{"n_layer": 19, "d_model": 128, "normalize_top_k": false, "norm_place": "pre", "rope_fraction": 1.0, "attn_scale": 0.125, "parallel_block": false, "init_std_o": 0.0, "init_std_up": 0.0199, "lr": 0.0123, "warmup_steps": 200, "final_lr_fraction": 0.0}
Below are experts of layer 9 (counted from 0) of a mixture-of-experts language model. Rows are named router (the router's row for the expert) and show model dimensions 0-127. Each number is 128 + 32 x the weight over its row's rms, rounded and kept within 0 to 255. Numbers have three digits each.
After each expert's rows: "gets" lists some tokens that make up at least twice as much of what it gets as of all text. This comes from a sample of Wikipedia text that the model never trained on. Tokens count by the router's weight.

# expert 121
router:205101164100047158116097151143205130197102111110130108108099185188125148113155211096112147119088154117159101122112057098125106101128148080104102171118112152142140117181115046126136125162132084117082116072140083137142138167146114142197144092109151124118186079132113174155144135115107159145130097105118152138153140101132152120134150110141153122153120128092113067113110114167157192158084
gets: "0", "5", "6", "8", "4", "7"

# expert 101
router:151109198101091191134093177171134136144136104130155165159153150151189162097207154151100151069089153095158103157087119102150120099179075124123129183103081145146155148135159078156128180159104096101111092106136083155131095155138110095116116146036167134115159094133084191169120141173140113155097113119114101138128115086173145108117115062172125108142128095074103091083121117160126152162129
gets: " Best", " National", " \"", " University", " national", "9"

# expert 126
router:163099176100069131115107167152145113150100103121098146146192176189147137119198164092104109068092183109175064106075145078111172083130090112130127181139110140143102140150169081119121159148120150100095115113124092173139116161161110097165149109094157143195151131121104153143119188148112133123090063137095126146150114036142142100092142068135161148156154144089077126099121123151094152165122
gets: " World", " American", " National", " European", " International", " national"

# expert 124
router:151142151116078134135077161146174129142114093163104131175113150145125150135145145118085158034135143112093108153056064108155183097138163116130128164149121180148167112150153094134128149157135133116116101080092071199123099185128111160183111138103124164135192095114035148142065137150101161154151160095117105154172138097103088120090140104163111135191136091052125128102144113133117161148140
gets: " |", ";", ")", ").", "%", " –"

# expert 54
router:149138148118093162141092143156178160116133099094133136155145194165150153116193150164053117067150174120110066146091129096133116115137166099098123177153084148172122096165153072156115155164130089121125110091115103216102050151146042116165113063096119127122146104119103130136132132133079128135129099136115105166190131100123118110129176133141131119147138148068095128065117108160144188157089
gets: "8", "4", "6", "5", "7", "3"

# expert 81
router:175145120095082168087112163187167154154083089129125128135131171167131143109172164123078154079093168083106082122069091117147120063157110084144085175136090179142151110142162086166150153175152124120097129068150109167096096199129078125155132112083153137159174108142084170163104149133098127157107099109092141166163132082140128107097169083133118095147172155090118083104115087151136173161155
gets: " ", "9", "8", " \"", "–", " was"

# expert 2
router:199151161104101168138065149141139118146093107133134131128102145194146113128165161107104085106096127097102103089097088103116120086157109061112113177127119149117178133119181109168139161187126109133123097091155118139101110179102051164152097142080115076121140060165076151149136191085120198162176098100087145167139142123144142099130193101139098090168164135068103125107144135142155164157117
gets: "o", " ", "a", "s", "i", "ars"

# expert 71
router:161132172125085138062104151163156136130092129121135110113093157144153140093130146171055145110109140124101125170044122107146117126118149041119120156195130122159190097173117095145125122134101128083123145123127119160114056148071142138139117123117157126229149093092064190161091142097110161142121098069118162168167150113134107116114231118128117116124135100112130064090125129127115153132119
gets: " in", " at", " of", " from", " on", " over"

# expert 53
router:149100118070132118108071112153154101132103073096181130129159155193112121162158214106060125111100136082158097149102069136121162109104155062116111165107091158119157120127084083168108155193122126104114126107131106165102106169160122073171096146129174124175183130132112205186140106146121176135094123125070118149171138127116166123167175095118135146183172128085118102110077111137124147129134
gets: ":", "-", "–", " known", "=", " based"

# expert 21
router:147135132088095195110120137160129100153079118141115087191127146155138130136136134132150171066137141111131126139103081063152144065144129084092091184126117160142126121157156118137187147169115095087078169139139109151112129189079131160142097130091139093128198042124110119172064134088100151172135070096093147157158146064148144089102162072143157140133144064108156126101123137137162146177096
gets: " he", " it", " He", " It", " she", " they"

# expert 110
router:184116129062102150126112168171133132119086062152147151179135158157111159151198144155077132120159123135093113129088126108120116080130114133123125166109093145123111127143137083185133166151109124104073176084176088154108052199128078133132157136093121162119147103105101183170143165134122133179093097097072162147156106098117125061123169080182140119148154058067120102098126103135114142173139
gets: " |", ";", "===", " Family", " Apps", " ·"

# expert 115
router:175087189076115166041088162192121094122116136091133098115141110151127149122173147145114162096095205104149102104093067069126150072177149085119104157122062127109106134167138087129166112162128128141135144121126140177043084164143108144172157099121131107149176116078104184169160147139131135170131108130058120146139139138104137109101156124197137119134123158098132082141113113110135184162129
gets: "ic", "=", "est", "c", "id", "oc"

# expert 32
router:226100135124128123117093156172173105152126062109111158132145175157127136127129211152120134078118136108117116160080108103174139076137128107116121150120123174180160110163133096130151137146156120104089154081109105142123122182085070101135115149058132149129183113100073171234111167156114163125129134081129109178155094076105145128136140090149138137174136127040125114105130086135112162130098
gets: " |", ";", ":", ")", ");", "|---|---|---|---|---|---|"

# expert 96
router:194165161063108227064053133160151126124149119117116146128171225131108152132155141095129141083136122126146103114087128111146119106137118081115119151169081137168125101175162119173128154155110117136075100120122075181142113132115119152155159134065155136160122079110123154168109122125130145186108105123113118138184109116126162103135156089165120086180139116146152053042106095113140152133095
gets: "|", "-", "On", " what", " However", "===="

# expert 112
router:181107137110097162115067142154187133190135106091134106157148173151177148114151196141091177098097158126133080124081093114128134115151101101089111216149126170164149113148165073143145195172114102129118124082108087147126108157090092135156129088101119108128174068109099154135081154166064142150096110093111101168192155069117145126147148116133110116170129145057115113081108121141165155147102
gets: "0", "1", "2", "7", "6", "5"

# expert 68
router:163123183070080189124097147159165163135123104088150133136166143174142149143194198141085133106138182126135117123082132051153125111143112117103119153175118133121119153165150099139191123172095092106065111111159087147062114158111091145137146083095144123163160121082111184189125121118119116146137071104099126151152102090108194132108162098164115108119141092097146090119124118161139227121100
gets: "2", "6", "7", "9", "5", "3"

# expert 117
router:166103173138085134097094124184143109105110131087140143163178136157139127124170115149112123072129149123147101110083094105152154029147129081083093176151092137091132144174120120140135151151152111110143146114114129173072066151157076124144119087122134059139175106088116205185155117142144146204147062108082101156145132131139133124134161092192119136140118169069109070117112161125167170157138
gets: "ic", "al", "ed", " of", "=", "is"

# expert 40
router:160160198099109175124107178158131077191115102091121129130152150178163149120155136122099163098108151141091082109069096068148151075191110104154062176147105186186150125123175074197160118158168134134128131104094116157133107150115102126148158090082128143151166102104084137166106153105102154123127108098076136141169136111089163099129207104161125097161135096113138080109123071146130143127096
gets: "2", "1", "up", "av", "3", "aw"

# expert 99
router:173172159087096145125089144158180167134134102117141085120136164166135164155166178112079107088112127110088108109094110124144132084141091086095087159155082169144168113149174067143165116164119116140081155056134126153109098176091088113136148097107116152171197126107091161156130149115077135114134118075088135165162166085164117119127182094114129094144192112093082089096088088175139162181153
gets: ",", " and", "8", "/", "9", "ness"

# expert 105
router:171146176086077157113084163183180126173125102134115121131105152180150154150156177139098140073084156077095088107079098114135160072154103079153083145149102166140142112144178079131136124163144109129118131097153126172117103186131081119145136120078151116185155091124056179153125147149096148169136139085088187167154155084126152103116154064170159128142145130102091100091085084143116170153119
gets: ".", ",", "1", "In", " the", " \""

# expert 102
router:157098140116084165115043123161177088131140115127163090192173126136114177119148122119094125090151100144104118105104088121144163089137081082107076205187126151098169108194144119162137151177119107126094155108127090144113071154100101159167125102133110108153189085116114169139128095109084173165133101097097139159168167077137100083133152109151145149177196146109136118104068126152174136131174
gets: "ed", "ing", "y", "s", "es", "ts"

# expert 91
router:155126160107066156125079173173160152166117049100093087157110139151133136084156156126118187097153161143138102153090140082144175097142110071136069180199095154139139123172217105122129110189129125115108126116101080167128133163153125135188085129106103095132162086101106200152106178148090122168127096124075093158156130095099164097155125082143136130132186113112128126098131123134136170116100
gets: " a", " the", " The", " an", " A", "The"

# expert 50
router:178123107105068158084111135109165149178148106088168072153103132186127167146162158128080154090103141125153082139094112125160165113149135126106095170102099165168161169219135071129146140150131102101095078131111107157146116184118116138179125123085168123152115100085103142134118157139106147133147068139098130121158171049177131154066162065163119097169141104093130054109116099147153160154141
gets: " years", "year", "th", " year", " season", " time"

# expert 113
router:148149141098110176090093152151139134156109079118110130137156135175090147120192129164091118095132118141135062092098098102158160082160144100110062185135149163151145158137142099137142178119158069114154160125121096176136097136122065088172095095111140096134199075060108167141098118102132106136128145140143107199166152119151136035153199122138134179157121141100136049094103135134112149132142
gets: "y", "ay", "ry", "ing", "ary", "sh"

# expert 114
router:183126148137091120080095118133149115147122104132116154159142152175140157159202142142099106081143213141149070103089150123121178114170166093152122156127133208187114138151192093128132135157154100108142138116159124164092086159119106080176106077066125146170159071144101157169132163111098101121071115121134110140144100056143145077110181087104143108154145159110110095074081083127122153107121
gets: " War", " American", " of", "'", " British", " World"

# expert 87
router:164086148128090140144092180160145114141108105058150139170123175138140127131138166158044130126134161138122076166087125089166141091143160049101130177152119134186146110137121066131112161140105110102116151116160119181105071132145104134134097151091157102219139137069073204135154144178080167121091087124119103160128089084132081132122166125200119109134136090114145115095154119118128134175125
gets: " in", " of", " at", " from", " to", " by"

# expert 98
router:158123170102105177113090168161154117173125101138129091158140161169160189134171156138080153087129139074120100100067105108140134088138155096152119179114078189142157080185126078160136182175110117124121138089140122152086105185111089142180117103078158144155188104094072166154115122127089128156110107079076145167163167096133110104114151065109097122144171091101118077095144095152143158145147
gets: " ", " Ar", " G", " O", " P", " E"

# expert 70
router:172138156086085149110075172169160131162092084117116129138124162187143148116160159147080137090117153095148094124073104093125134077161129088158090185139080168153131112175164086166156150182125091153120111081130090160128115158102083112168095087081115158162189075115086157182105156142078155171100119099087143179159139112131147116095158080133117132153155095100106084074154104170131171151124
gets: " A", " a", "2", "A", "6", " An"

# expert 64
router:198135211101078169077069154177149105110143072048121152173152143152163151089175157140127170095109143140088083157114120128155124091120090073141073146153137158126166106154143039111126160132086110121117118125174112166105070174117105157109140098106156108121157091092117180133166106132128129216142154114115100148127135101128123134089129094093117152141173124105142125091106145153108162175164
gets: "ation", "ate", "ing", "ated", "ive", "ed"

# expert 57
router:174151153102086153110101167166162104180109097115126108122135169160147174124190150132100135093126146067106095099087108112120139071171141066120091173127100182162156112153145062144139151179127084142099104086123154168115120182108077135181139110095153138170172073119078192177125145123103126146121096107094127174150133073145129096114186083144124123147150081105089104080116088168139171163144
gets: " the", "1", "5", "2", "4", " and"

# expert 9
router:158157191058094150111096157140136147172096102125130143135102143159120147148147172155109134112107159136146123116085126036191164102138131103082082199172111196142180176134170066122134143142081132105127100101136089150117139147106113132140106126103124129159189098098086137170113173111109125168116122126035109144204092102133123098119143097128136136123190134099109112055115115112119135193095
gets: "'", "s", " his", " her", " their", " its"

# expert 119
router:163132176088103156103080173161164136154095069109120100148117183175139151124168154152076128076125145122127076120078076111128113072140136084110102161137117177138159095154148070145173156181144101121081120084129122162104090175119082134150112106086129129158185068109069195161108135143094134162140100087096131158180115092142142082114163108156131127153144132103091081111116082174134189156142
gets: "1", "2", "9", ")", ".", "\""

# expert 100
router:194166115117124169131125138176168174145107107128122159172140161146104146139161181149072106079089137105103102096115110114108142098158092086131083158154149163161090119131185103128139216174143103105096153094138143184107099158156080146168111100082134129147167137083064189150094164071100089133143108108129139168131122065173116086134152103141119124171158140110104078045101097127157165137112
gets: " of", " and", " on", "y", " Times", ")"

# expert 10
router:168175149099076157128085191201180127143079087126143122136129174178169144098186172156098140099102159090122124123095100118143124062133159093137075157132090169154148097157150087127156149159134093122079120087129118168129097168105088135153117105073114124146187086125069181143111128164097129154138118082081154184181144103145144085129157094136158113157151096103119093056114103153140173143119
gets: ".", ",", " and", " $", " but", " that"

# expert 92
router:170139138111087159085062164197206108123139110100157119155151159188127155105135140108095132073071150123113068102108089133138165065139087094132125152111115167118126145145153032115145154141118093137111123121144124165132087180131098124149146097097180116130147084086088198157142111101116097173108152121119117164136159088142108090089148096168183129156170141128070093071128105127135158187142
gets: "ative", "ical", "ate", "atic", "able", "ive"

# expert 52
router:158144157107084132131088212132138108130113104119110114156172135153115184124162140171091150103120134127141088133045091081135153056147125131163122169139077191183106126157156072152131125161106100064113133115140128167079108154127075140184105138092103170162175095089050147162140176144104133141127109120114094139190143078143136136100151112186149116130120100085131131106112118195138191104110
gets: "1", "2", "8", "4", "9", "3"

# expert 118
router:143126170119037151144076136151139150118075112124118135179121151185143176127134186158094176084116137096122101127115083101145159100147103077103137174121091175117121116138148039160189141136107108117069117120175079144117085134143059146129131111098153095140188100129099144153145167114130142128117125052105180148166161142117131111100158105180157142143144124130125107043101083178147180117148
gets: "0", "3", "1", "5", "6", "8"

# expert 49
router:172126134082061152121068165137131148157115124135071151136134126145139184077170117155110101100145228096133114147109110117154114114158132105081119148157103173107126117133178104153146125148166110097090124100090132150118096155135110108141119151073140133124117101102108170189147111099149102121148127106085143161239114153111185082116146120164167100157125090066099072062100082153147178185131
gets: " the", "The", " The", "the", ")", " second"